From a checkpoint of a small mixture-of-experts model trained on Wikipedia: 206M parameters.
Below are experts of layer 7 (counted from 0) of a mixture-of-experts language model. Rows are named router (the router's row for the expert), gate (a neuron's input weights, with its number), up (a neuron's input weights, with its number), down (a neuron's output weights, with its number) and show model dimensions 144-191. Each number is 128 + 24 x the weight over its row's rms, rounded and kept within 0 to 255. Numbers have three digits each.
After each expert's rows: a language model's description of what the expert responds to; "gets" lists some tokens that make up at least twice as much of what it gets as of all text. This comes from a sample of Wikipedia text that the model never trained on. Tokens count by the router's weight.

# expert 9
router:165106110118116131123105145126100179090140147108156099104129125133061152101101179110163114138121097111133145123100121122128166147142116146117133
gate0:135131129161136122142117151111137135129119116165131156125161090120116086120152109135114148113142130152132133110145161119098161131132109121127114
up0:133146145107142127114098162138115127154162143094121072085079100127135120098145112097151144153133132123142118143167148132080132143130110127110147
down0:106127122119162142128117124143147132137152123175114142114180128108139147171132168111117144181115115131071188142131110113154131141140116130106134
gate1:122133110117155141114132137122096168079141143169120112101160113112081101082073155114118111173128118158139091106142117148129160140157096150096088
up1:136139154125170116137135147169129126159123129121128099170165123138120112114099112086131193095125138169109138099116152095097118160119122161118124
down1:141149142090148125140127135126153116132103131160128151116129131108154123143126134169155157127162136125160144123099086129116104168137121150148138
gate2:149136132103178127127123145071076183147133120130155102157120130119105117150131113137134141123118156133121118141117122136139132141144132140139139
up2:105143132146094094113159132173165103129135170166129119143188111134169120121119110144073116124143101138141115114154131155140144170101105156135136
down2:134163138150157127133145110124132118151113110150198125108114147143129143126140159157165145154118094153146144111126108119131150130151130140138102
gate3:110108130149094150111144125140122103143125150104137116156111146130134113101106127159158108125141133126147097095157157138144140181073119064144130
up3:138149127137130099107119150145092171178115120151157104120098146135149122142119132123103107086119113118111157147105100164134175098167099137135145
down3:163098171107129158151079118152101095107150114118123139130113153144129140156160143079079125161168133116145141132175084121116130139147180099108144
gate4:129128097118120179116145102090144137153124111111178153080080160176171181162147120141100095102119145139093139100142089118087113198157088072092134
up4:156117140127106125143164138110165155103155144126098117070104134129123102136089130114149108121098140155105086136091142143139083113145149155193132
down4:083080111126103117074130123089125121154137149094139114116117123132136133110132108138107135095125113143084097105125109141137142146158124139128114
gate5:101092122115129117143168128135119093116169132111125095138146127153088120109078120167119118131163124146116156134165094098151127123090123106145133
up5:145142148095131149093135113113093150136150127144101118129170147111088097147131144093085121119119142112107116112163136157131144161137139028132132
down5:139114092103135154113146178161126134124126103122148123098135108137103146096099118162098138155180140142094121128124109159133131071116119073146124
gate6:082110129104123090084141137137114132107101134133127079128135086099108125121127154126138169099106141122100102141125160133110157126139083116113129
up6:177133128143153139114115161146180092146139096081128153083135170125143120131138129140085147137142168085101140136124104098095089119082135155154139
down6:110097091152102101109098081130127152171112197178157125127093122115133121115148130120144150103114097137132124139150158162110150146169149124134137
gate7:150138107126139115137131113132108164117149108118117128088120078122166113121124148137126122066120142111134107126139159128145137109120188148155214
up7:190089092121169134174155144138156094102126138128178089154133131092150116115142140146158131117128139130111163113106128131139150121098114126130128
down7:136150119099126116140151097110106146140134165111092096150132076157109136078160115121140110137156165107118095124110125190098127192125172138104146
gate8:174090144097134114081151118142183114153099097128123109154079124125098131141144130134137112114119159127178127131157130130145106099129111144175140
up8:137143118144135112124088095141099136090146114150131118121112137073095124146114113140077147082123112115131171095136070099109085093118125118134132
down8:132166136148079140128117130125101124140124111110119079141166141133112133130154099134137165127140093165082101139130147144132134129103085138153143
gate9:152107096088148144131104135144169156118127171082151117156130129130106102107155131175169128122155143119144130115084112111120095102136080153136111
up9:164115102095142151125130098134161107141121111151121082096139138116155103095122136155153096120143132116119101107117123159146129135120082136127130
down9:161159127094153146108124109119074130135103121117158151190141123117126119100142115141129128079117114121087099078183120099138181144117123132039107
gate10:133102158160079151124148117116100144153134180122120158132140157111102145104068066126126112149144103111127136129163145152127157152151104119097112
up10:135175098171137100160104150124164073073114124160137136106142110135134131166162171137114148120124108128105151134129140178137130147085114143155137
down10:118172118130166142050102138126128171085100089114129129095102116162145128135167097125136135139115089181106130133154105094146147170136126135097138
gate11:141139113140165162118144092114081180172140117143139099061148130156134151116101133131122139102112117110102112157129080161114123140142157119133127
up11:147137134180115082145102107095168108135161120074126151139090130126120207144125144125139128107129099141137112131137113184132132145106091141163141
down11:145114111153145109128143119169118096134108116122144092167150128135101132100132112141052134113099145117165109131128127087100102145109112124124095
gate12:137154134085147161147114139134133130088187109102123151094134118123157145151088119195113149142118143111120141165158124135114159128143112151151118
up12:118130117071154132133155100136134133134093152171147131120143108112122108098141101120126150137135072124131121116130127097089134131153120154116162
down12:089107118155125114160100142128127141153134135091080106087117145109105117161166136144162130160128147087131152110130111161121074134148120133101151
Prepositions and quantity words before numbers or time spans, such as over, of, two, after, until, born, several.
gets: "(", "of ", "on ", "In ", "two ", "On "

# expert 6
router:131137143096143137124111123111126114122143121098162118160086132105118148112111128104094084116115141104141114116113124125162146142114158151082149
gate0:138131131142131155104189130125125153123163117147141057133145116123120125089151132137130115095142097135116152146130130108131111182112121107116132
up0:074104155124191147099152141110115160165103123125134063148142139169148104165136135147107132141179175157128126132123110111114127075176146156141184
down0:143118146100154153114108130130138129104096174173144164133166122137130135138149172130136114090113130172168113107137122160141143127160119114095145
gate1:131080123124128107148102154093136095119143080103148167110110075149115131120137196129114105110114064167143147131112150194111137105117126093133134
up1:136120161101177157121100130097127125111129118108145113103129114132124160168158143147102122112113147135120154141140122124121135123141120142079190
down1:120116136105146133082109145153145143133112140143138093104127125126147099150129150153091116156150141124134138138146094111151109122137138095160083
gate2:151146139148161127120094132145140100122099162137150192110148144102118143140101200164147145137115165090144102138145137184138113100092107136121130
up2:146109177129088095097111126111119160179110117166125087081066121127136206099139100070144128150100138105130146112132148124147136103114121117130159
down2:153109118089157096115110132126140126145130088125153124121128133152160170142162115140161123136079105133125119156160116139118106136113125138134139
gate3:101159124159130107131105107166148144128141140128094150113077120080158139140155141121184121082199140124151147120135111138129103132163169078144130
up3:122113138108132174126057114160160084087150159103153122163125143127148135137151108149135122124133140139162123131124119130116152136103164133119184
down3:149139130130105116172081115152106154078144110134122129122104137130140151165096093098131131132137148135120180157156167138171112137093139110142119
gate4:096144136129182130103090100117128118164144132110175157098145132167166134150115109081137156136108104159068100130128103125135143134153142178109158
up4:083111148154090103126140100141088101106140116205140100143122141117128160084089144131134144103109114077146119132149118126114121144150094124128093
down4:099151103080084150113151122149124094126120135116126104137136114097108145127163141160154149108137143158124129123145107125116098120121122121120112
gate5:087129087131085125161159097137140093124155104115145133121145143097114127143104149119102139145136152136191055123152126156111140090120083128156120
up5:131131133112139132121117148149121096117143154135124096120111150109126140109130149089055101158102154137167109179139088145139135137131103137117115
down5:153148091120099111128126104177145141118118171160144130180135064152146128146140109118108144186119141152144125126076154155099119134146141112112132
gate6:142123136127099081135131068100138123073131148150096111132150121071101160119080156174114113159079138167129102150122133124142089135177144160137152
up6:153115124127094064116113078113167152164143138145126106151141133104089119147057160075103108119141129115145114110126094128143104137099152153112127
down6:127129131116103142118148133117118121075123139095118123162118119137088148114113145117115141099113107108103076141133145189134143096168120136164143
gate7:164120119139129114165091126146168132132114116128101124109098166154143145096156164127107167119163181166133125184136158120128132124096159091118144
up7:140138152120136130131112083176198134116131163143095154103125147136123110090142113115111154173113136133093107162109118119103109146117143150137172
down7:130119155167141159152141066110105175132173120065158147168153151117116116107120118139106118095135150118172109116117111119091146109119117142124108
gate8:154121126100106103160142138151117068069149170113139110129178109100125098147131131075124157098170127144150116159162146156135138108132155132172071
up8:140109125089094162156131126167108108102133175130155148155162132150133080119102106095104102127169096152137138152131161121146140087138144127167126
down8:122118126164089106138107174114099116085112138109100143137145121124147116175159110082152140142181099140113188175115145112147101127169132109155118
gate9:177144140104122106129118135143140159114154098117150141165124113139125132130105098103084121152122136152090142116080152107117101136132106122124126
up9:130137142101172114160108111095139173129205120117151073197116118112124128140113119110155122126087148106099130128096107135139140134141088177142138
down9:116126137121129081143160123151131130119086142121130113160150118115117112113091124151093160115178138090150087137118142107078118112123121091140150
gate10:125093114131126140167126147130134180125165135124170137125135150086114139079146112142153092119099099133160130135118141093133141150064121163122113
up10:115140155127143138115134107157164079111158080100121132168148129090124187110163144107144094162144113126159154154137096155155113128117098204132095
down10:116117093112097128129166129130133111126135100127119170149119148091181138103107159130103138129115137133133110142107131098170087157134124175139121
gate11:139138134150069130123089132129095124166104140166169128123130109125103146132130134149129154079133151139106157118129135151145144107083140118079147
up11:136140179100182120095115138163149150128143100143147117144100108118119117164160123160123147086114116121119138166104141127134108118133132153095128
down11:163148103144171148149113140135163146161130170162130152161107122140177138129147113151156126140129117149101153068140135120140138128087067132128147
gate12:147138111116159125151116137131127133182120120177119132113104137141112111139136127120124067138118112110138130120137120089102119107113124075142132
up12:170157153127138132117154138141115146139153161097138203157144127165120114113141114117117108159121148087166161144103101119107132079104106144163135
down12:126094126116098114140115159140117097155091143130158094134160085121108149092131181119152105207137090156155095091130125161123097145113170100150146
Articles, possessives, to and modals in running narrative prose, right before a noun phrase or verb, such as the, a, his, would.
gets: "the ", "a ", "to ", "The ", "his ", "s "

# expert 11
router:115124155111118121121110162130125159100123155135160167151140143091146158138169122077188092121099133095115136122103132132149145129132135139141124
gate0:158132114161113165131156166114121135076141116103106176131127167107119186127130152130140107123149116124112117147098173134145164105127069099094115
up0:119085104156115137134110162122111120137144104108104179108154135118116141112148149149128106081141143111180140119108165133152167138119112130114132
down0:116160120107141160114117088122141116122137160101120102140133137134166124124097162096112069111122111111118132154135150132129123113109094153133154
gate1:139099113129136113112117157161110126118180136074136139096141176136172108114095066118115121126146123078121167096136152111157140148109119126120113
up1:156129099119162177136140122111117116103178131139139114141106111140092104160119158164128164111130102138160145172132113113141115090127166155131173
down1:112092103146089121051187174110108124108097112087126153137100101168129109143101124146139112133149126105124151167112141119152106161161174094123104
gate2:141129153109148116112106160122114094128142111146104109112105143112123143135142174114109120129092128082109111116116129150158123107129155112103133
up2:164133125119098157159119158135105174118103150145170104125121092155097158077129105148144106166150127106138143131087143120090101108158101092124100
down2:154095128101082120127139143105141119133103140154112077154113111155092107128168097112174115173117171138119083165099087200179140109168134134090125
gate3:143121152077127113131118109166122134118132137101144138115150149118134147123120112103107136106139124137125089136182154154165091130114136157145143
up3:151125096135110135103147110142125143145186152141146165165165148138112105099139149114144122098127153074094126099170181111141089117147058139091081
down3:113104108093101136138134169103133151133124162165093075125121135151135176126160055168117115130158136148124089145106120153139139134101112150142101
gate4:095149138169200093152163158149096139128131116107112119115167143141121108117121107127079152134126090105112145137150103153138126106128146118119146
up4:150166131138155075141120148162129075113125114113085172144134152124152117170134148111146129077076131090142099158158099161159127092113160149112143
down4:165137150138102140089145106118141168134140101169167153142131099096113144101139176122101122134130117098136107126131129087153158165089152126125127
gate5:090112137145125116152158119141100107167158127123149083129131122122094145107138136131125081144135161141109120131141125151135125129144127122131165
up5:095133117126150127134183133082149057134184143088135132158123101133106124174155118115147066132138131140119119143107139108141120106171156156126104
down5:158148102114096145103166133109133121138094117107117132120133114102127098140113173120094103093153101101134179144119144122132138116104132130122160
gate6:122142149116119153135146136134089108094093123129117162120146134114153162122092078118144138114131132109136103130115118110118143103129147149128122
up6:097122092153136113160132104126141132138105124126116116120148129133092093086156102147118133138156181106128181162153160167152103128107114131069094
down6:144168119115150126147138131135094112129123101144113117150137136140143100108128106153184130136160126159117128118129108139135140130127123180166117
gate7:113128122142142103159167096092189126133140143117174087145086151138152080146124095124189116109129126148100135170126147110092090117113109171145145
up7:135113128118113128103089127136115165114111146107134120147126099145141152119111140108096113138148065179102127122153155143169163098147139125126130
down7:115083180141127088153159113106133137163157131068146104170087105156154093147092133148140138101181146145134126188115134135137063105123155126138144
gate8:125139083095145145130168144173118118105128102119151135104141137113122127162076130099134133126148068128126102149109163084128119159092136084134131
up8:125168167142115173156126124105130136145139134107136138100138129141159144086162111147075102090130180147121156155193126150102146132174116161110153
down8:166118119150112124143132139158135139111111120131140036129140111123122128092097112157171171133158097141164142128103101150145130112149080159154147
gate9:132118145114104160125135089069121076167157160127118107091118134182115162122117169120098119133082149101120057160150136131134163109096138097109138
up9:134128145118129156208109089085130099105193107132108143108149121122128144142140081136124097156144207153129113115117123147146150117142126083119102
down9:126087154124095130140105127130138148112145120119123107131106121118136171142109105116114115136078095169151115109144162134130115117131110119122116
gate10:094136162103149132138148140083151113100155145152067091125087133091131153119152139096136088145124125159093170122123101131120142140132165117101118
up10:130106102187145128156122107146137116165090100132147162123160140141098094172117132096135107175186067088131122156103103102135118098113115128166084
down10:119131148103115137114133134128141155112123177141112101104090154136122132157108131153126120158083135107153150126152088158144122115143154128140143
gate11:161124115170168090128101121136081148126127118126163115093114084099124121149125095101134125140130089111104117136113120102126126089181130146124125
up11:112151106088102141113153107114166152145151140104157119177152124116132103117129095111139090138121107168102114138118140149107132128076142133142101
down11:105107099153158136122079188139145140100092136126144133110099129091175135122148151122187122107131104111114116146126121104149157100103114150109154
gate12:110120165170152142123148133169116063158119119138123062125127117165082104118178123145120180123151142115121146117111129134111112156124101136098107
up12:142146144180140128141107116133137122107121144086099159119152088158092104118118152140141140126113155175124122116159132166147107119148146149175139
down12:127110127094134149142095143150095055148138134120162147163111120113148140093138127114144108126143135127117118140124118127102139135116165131094114
Copulas, conjunctions and prepositions after a subject in biographical and expository prose, such as was, became, and, as, with.
gets: ", ", "and ", "was ", "of ", "|", "as "

# expert 5
router:083109140140127131170095143135165165095141145128165151165154117094105104116100115127204087114146147104128164107133136129140125142121153142111114
gate14:131076135141125117114105137097140152146191145130142102136114136135141134098105109147106166135143142125186131137095135144160130116098137096101141
up14:130148154094095118164133147124109161134137103108111143117150141132157162119163127131113158120121123188088125101100143119155151148146096102153105
down14:138106132121128121130097114109114121098123126105142145089166118079161107146150082094103100134151095156123151116170121153121182077114130100127121
gate15:151112125144107131090093119140179129152104111096171122147127154128138098154143092109100117075163132123195141115107123116184158119165128161152165
up15:165114127093140062143084134150106127102114120093105099150145137104121148099109090109120123120113160133127137158141089159114171137121136091137179
down15:140164127120133138135129120135126107120105103140127079113115130099138105133102115089128117107141152153122120171134160086117107091176120157103105
gate16:159103152142132145126129114138115110135150143093102117113120169157111164152136086096122148099092158141146110083103127127134126156132121165116125
up16:108165167124123106107125132111106107111144118140122124084125103135128114105113123185084146122120175118143152149122137086119129122151117093150149
down16:118140071142124098143137166131135109111124151087095132142124098104098095142137157109143113172098110115129098125163102131107112121136100102151159
gate17:151118124169141090172093074131102097088095097155161111133143170150112115096095133088120064145134100137129111116090130096096118111120134112119102
up17:112123131116137117139116151119172135120108130129147155164147156151139091121130162119135107154156094125124132105096099153095175103117145113120125
down17:164162120148130098159124144126119128118137118129096076148107145084153138158073144098126147097090113153132145110182133161139144133132119130100125
gate18:122131154141082138141141119138126147138134100115138111164136142101138161114149142114155136163132116106118097187127153133140138123125130147127107
up18:143106099159167135134114124132132133121115117152113121127117113141116129147158122114107137138127090105128121107130096136179122081142106104132115
down18:111127101140122155168095128154119140112126123104113157123138086076156166186184136109133110161158136132119139158146109137137173129102083179127127
gate19:136097113117147111144133104117155098107125179117131106129124154120092153103115133117121132116137114124105117134123092112150130143121089109138102
up19:095102117108094123140103096076130134123145103122114096164122100164174105130146167113140095143137098132099090141146092144146088130150165102094097
down19:127141116140139109174153154141101110136085132128098120117102086129135093135134131136093115177112116131141117128130110119133119162148068107160165
gate20:092101138097126097126125114166141131085103142152137136135113140121125159122097100092139172114113164177150144133101129144134131153107143164100130
up20:167139113123118120162167126149135104178151132111121110131165130131120095157140193161132105138113108098132093140150106141138161151147143097161166
down20:117112105145131166117094123111096110108139116113144136093125139131115123125170128127072146151182148219148140147114131117135134124142129125172101
gate21:153141105139115112133154135136148145141155128132127134144056130129150080149113091142128138165191164123155155142141132114114169112144129142131166
up21:128129169114087144140120120125175132164145131149127096123100126124123118160132118139152160151131094130138130094139181130113109101147146098110099
down21:123139133134150109128113080091096135159107120166144094118119150143153127164126120094163111124109127144119130116165094146093110139061101125067082
gate22:088111123158116102134143128112127120131160158158111104163103122151102127154102154106174128208113165132110098155108111140164152143132119125139166
up22:159154182148142118137159104118127116094103139140140097124146115160117103126141100120154095133160116084127128102131154134122172105151168113123153
down22:104141136181100144143127110115117133100142158081111102179119112120126157140105120124140126116053130149105120131112110115115161109125114109100111
gate23:111114117135115161182134151168136137159125145072164095124178166150088096122131167136129123137147134118119088100109160122137124131132171122073119
up23:121128112119122089101135132103135152118151101171111133092181150091142138134119106140111128149107122150120144149098111113125091105094121115166111
down23:141121132126113153189140144139107119115129112109114147162135103112121149112119114129083116101160128095132102175108118143111155152093149127138142
gate24:204115075106097110101082147137150097141109125143098097145137157083115142155087132112123135153149152133134135103106120107120170112125175100161094
up24:107098143097135143124112139109157114122112093138164094143153127107122131086131105126091150088123152137104126113127110163104169115121127109156138
down24:127135137157107152121112115155160171102159164089085129066142134147155126115108123152146127118152119151129148135119169133135145133125115105139161
gate25:086148146153135146143151141120116105126155063133106106118152161141047111116107116144148131139096136101167123154178106123094092152140172133135140
up25:129179148124087128158168114102130133126134100142129158090135143153073126155094103154107106110131119151112130131164137091109063171128137145138126
down25:143135110108140109143123193097076147121098093114126106193139103147147135131112126132082132164144124132168140128129129131139151117136147089134086
gate26:128102117126131097130116116134145103104137135178140090144096141111136140148148117152111144134107147130132109114095152133142154142092178107125155
up26:165143137175132138132142116132136124176115114110146168133168131146098092098111119068188126096128118136124173163164098154117112104153100157122125
down26:155134088090159119145118138135117141132117145151129093113093144106100128167130131125167138153132149099130148107147096115108115136120133150098137
Table pipes opening rows or columns, list dashes, section heading equals signs, and in or the before place names, such as United, New.
gets: "| ", "- ", "the ", "in ", ", ", ": "

# expert 1
router:120134162087096116141114142129141138113125101120104123100111111096127145132124119126185151148129115107101115129099104138133114129128115170120081
gate0:119152124100105105115149107152141097148143112144127107127125134138120163123155155150125138124148125128112136114165133131086119124137132098093078
up0:142085087113108134101124125086084099124103151130134143124141177137135123154090084152100165131139125131107158135123124094135127160102160166122130
down0:162148130122172127167144158145118164072167083146139136148138151130109103126107151090137120084131134096119125115135117105116120150105146147135099
gate1:138137106109129164123083144104143111100127117180131103083130110137152086146141101144142112106119090104129113137109148096084138169180166106111120
up1:108091158112156160143094107114113136114118152216151125113103122115136104127126105111139162096117079127131146141156143117110117122116140170106081
down1:124126110119149146109137133101129120100122122166151138121113155104138143111145109124103122108115149141093127149116130130116150131135094119114165
gate2:101136144153143138121149146099124106165140092148128123141150091103138155117100144148114113134108132134132098199160151140111162119168081124108114
up2:123109136150129116115117159144169132193095079135074121183184123158124123126130130146163086140165144148138152117133130113096135143115156148123117
down2:112150163162084154120081126136171130120117091154155103110101167108150146147113131124145077113125153089118112146096094114128125140091141129110129
gate3:087116097185133110117106131116120099129140144114141116113158089138166104097100129114124112103069142123070104074121147136115115154138113105129074
up3:127125107124115099145111145118066126172167142095122081126101129161141101163121149113114130154139133076092113114091138088138185128139108162104107
down3:107150159147096127134096107132147135120151137147073114162128092122094072111115172129127141143137121096136193103154179126179075141161191117113115
gate4:152124142163077092145076126135104160105127105127141129120128162126079140128130127128117119110128139130121112143154128121105125101151128110137131
up4:170126143104157195085114136106123129120132132114152148103132159113138127117100141122144137080131082125147158129138105089070143142101164117122106
down4:136134159150130142111117160133124147154133144152108129156127149107136110154134153105178112110122087135135152082150129149171128093116129138125122
gate5:094170115113106144120128138142096168085111160133135072107150077104167121154136127164176121145143103153114100139112121140124131110158112096161142
up5:125109127139143111088161102114125144128133142126095122104092118182107091095130097109102147107117131134149086104125139115170113155100121133123136
down5:133111138076113099147100157095158135130139127166139114096122139133132100111105107153152157145065142115153098129149155113118164143106144122107111
gate6:102147118088114122106066134121168100097123134130162138144116103156114110137119114115138116127089135165114140153130157132169148152143139125185135
up6:115122137100110106124050150107133133099137124103120132172110125140098111140098138154114170094107133128126113132146151095140143113119136120156146
down6:154169090130156140142132114107120127150150127144102123107144145150136172146115155112128141149129185123130117163120057125166144139114147128129091
gate7:130139154126109121139062122170114131146108128142119124066142119121131125100138122105180150130134068111123179117081138125114159171145117165111091
up7:164142110173138149126125117207109082123123115174146120115140112111119134122158189135125115084117093182143170140148108149085122129129140132155143
down7:092104106103099128067119110140177131117075122131115131158094157117131103095111117111160160134104119142172156070145174141116176114121125118155125
gate8:128102131151143088155146112133148148122145152147138099112132134101138116109159139113129117115149105106135162106108130148151144139098132119172151
up8:104140130140174170168105120163129175163111111135052144140116130138135111142138096135129150146097128129158133139134137126137182124155103101121149
down8:124115098131126155112112129144122162165133161148128140112148116136130126130099146107120135151115117115131151152113086096121164178124129102136135
gate9:182142135123147131138090155125123132110114152144142116147128134124156162117088123115146126144115117120104154103149156148097122150139143147115092
up9:158115104157129135155105135109138180168116112089145147121126113145164143144108142113040133149115121130131152105120117092142125118148174131125157
down9:147151126112117127120140141116154105106157103127126093146111148148135189128163114123091171114112132107111108116138121134156157143090108145135143
gate10:135113122101103149121074096086141109147132118121112100191122106112149103109124140166169141097114083148103121113108096185125120109077163135160099
up10:112162130133131068135177120131127090152149129162129103113128075118107155104126115134117082110109117069107164143115114115133137132087126126110099
down10:165146166159127092162147114114124116081086134133122127112150116122134154110106107133099117120117154166070102161150102166108104119111056125121124
gate11:129134089114146114156106130144160117131158107168137110117063115151103102138083137114143121115165140108123134148151123147150101140127086096141071
up11:073109165162128125130111120163114135122116157116161108168150109130177119144163145104125136122109076148150117108168177130125146125140119120084135
down11:153132135135144114114111136150088149146118124136150136143105129102175176181108123133148116145146144168151132194138139160121164147115129127135125
gate12:138138141124156064132147090138104154137134122120102139118129105087140147102119129181118119145121123131114133136090103127161090183122121151108110
up12:085120152101143094119154147108098111158151173191096131137186128120122108134137148171085133169133108120072122128100128127111103120113118138122136
down12:163168110100113115153166141126116112156106129131115120155134114200136113183099123101183098110126128127091096130103149168146127115116091132130159
Sentence-final periods, closing quotes and paragraph breaks, plus capital letters ending acronyms and taxonomy or coordinate values, such as WHI, CEST, VU.
gets: ". ", ".", "\n\n", "U", "°", ": "

# expert 7
router:120125169104126109112084105116202134113130097126144095118150139127144134109143173107173134124123134136128191112141108112118141116116167120115113
gate14:116116123115102152134146108147116136126130100110090106121068121107135126121154125131116139100134151134141152176105144129185145092110126107140122
up14:118098132110101117159148172105112120153125123118135152141130132124126134123077099132154084146149145091140114093138120136129088124124114152108133
down14:113137167125139153137092160126114151135159146182139086129113121121174105131122166125136121105142169125104114128090147145118127145119113132150142
gate15:103127176112067075165169172099115140089106154165149152112185123116132143120080132121127154159182131113106150122089158149166147138118112134120160
up15:130101122118126143085117123171121071127138141146119106088097120108107137057175102141162149101109146097132107130135083159118111122104132094144147
down15:109102087129124152108129177133107145165125156141191117135087137103094117111144114150100168118099089145161126144112121098100127150087127113139119
gate16:148146140089104071184152141130105105121125113111152104147147136085114128121102137141131174174076132097123112122144127163119167104171132073120136
up16:158159120119113117130148132126115130121094137141170082158134156117133123126125139129146129098094133128139130097139154130123142109134133091128158
down16:139134135095103136115128112145126115130109133099151132148130141118103086136168098178103087118072131135130158128127120163135067145165138139148082
gate17:131156185139109108123117130098121102126128146133132112108153134172122160149112107070122138123152120091124099085090166112108123089117080135125155
up17:134096081131159108113188131156145151175156119094150120146108108097108137116120125177125138138125119154127203141097116154128144109120142145148109
down17:111101138133109145158101160141131093146113169119151119124097095096133122159145148140137141114118125162135146142146093135148136099058125117112114
gate18:090168182125138131130133123160136149106150115137111079156094078139112116107149120111130141111081138110168119167138090118144131169173172111161112
up18:155120101098090157144115142109140104111122123130122154100181149159113113145089145155121137137140125134087112084116105137115096094092137105106090
down18:113103189109063115116143122123153172136143139146133107130161136183103121128143141149106140137147108130093188145138100148122105092174155131141124
gate19:129150128091103102143109123151140145118120166104143133117110130119143152159129107075131112136180138105145103100089143104102132121132167139116114
up19:113131158160131108097132124162105118127137146160115096174159130136101128099122128153088114139097142145125138126148118133112114058124108105120146
down19:143135077118122141174171104115130106102116109113130115098107178104106130122134129169129139114132135136110131082152112131116138082107128169134097
gate20:123187103111077137146102092163090138113092156140109111142137146139136148110161116116121157129135090151120143093085140106126143145074145092118118
up20:112143124128084098139124149108141105120125138124140113159142109125152146169108079136154091096123105132141122156100158104153122146112146134114098
down20:125100098122133138111160146137087116113157153141174158159115126100167158144154114164146072166172107140121154136107103135167131121121105109130140
gate21:112094120173131158122141105133116171160147081124147111147145113130128081171091083142129113113121105133129116126102116111118106139091132133125123
up21:107171096132114101175137130132140151101153125118115089181097120101109141144133098134133136098100129120127131130132124130155127113145133100090174
down21:105142111142127082159133153112102111135120161118144116161140140068119135111142132105108144084140118131165157137098107103123064125119115108143148
gate22:150095103132136122125110126123108141165131120111088177169118137156120109125137123092155133167091076173185136100108130093121132183122109147083107
up22:115144117105149115109138095129152138119132112150132146124127154090160134115101162147122067147112145137085128128136082155139118075128170143154124
down22:104069120138129089146144135149122134113112121132144141119136133083137103131115130116137112107124166131099132104136086154114175118098093123118131
gate23:073127092092163151157141138103120122168160101096125162154122157113136128096175135163134113144107130119118108135110145107090133123118102090103065
up23:167154148167109133115101119127154140138089124181119089145145108163096116093107134097148132150155128125166111111143127161139144076129163156136187
down23:116093104114108154117178061100170201142181107145135096183125115160102137144126088116146127143089134111187121128154072151133148150129131151100125
gate24:139146145105101138128130130090090130124107134130121121134150148161097096154125124079109110141122109124086161132127169110155102099138112172078134
up24:119143127188159111095134116176143150146168128134113122175084118103163151145142149166169148090144140105149101126101160150109133129126127092161139
down24:176109098136147153140115150138121138147120088171142190129086115164099131129119150176137127135116141090132138120149108127144083110126105128176140
gate25:100104116146129110132126097101124151066136120092116142103143156117100127089112110110140088133112170112133104146117133094159134145154103123124168
up25:090147146170122101108130116128130151060118102046125111163110132092088106096171133122108087135117143169122111143150107120150144122134109132128157
down25:113096126093129128116141135114114103134113161133099122083112128105106191125132120157093130085131153112158113187102119132147124104096116124128100
gate26:115095124138115139138119153114132157108147126156129080096134146108081134135088117103162136128140116091149131153125109126096134141112143126104139
up26:144095137165147118120116097130100134152152111116073113161156132084120121108162152086135120110120171148113125132069148119119128139111149131124152
down26:100131134146129119108105107114130118121111115133157115133186139138134083168138114173159124125117151137083132137116109162139150129138114115112128
Newlines, blank spaces and empty table cells in tables and lists, plus column labels like MF, Apps, Nominated, Win.
gets: "\n", " ", "\n\n", ") ", "0 ", "1 "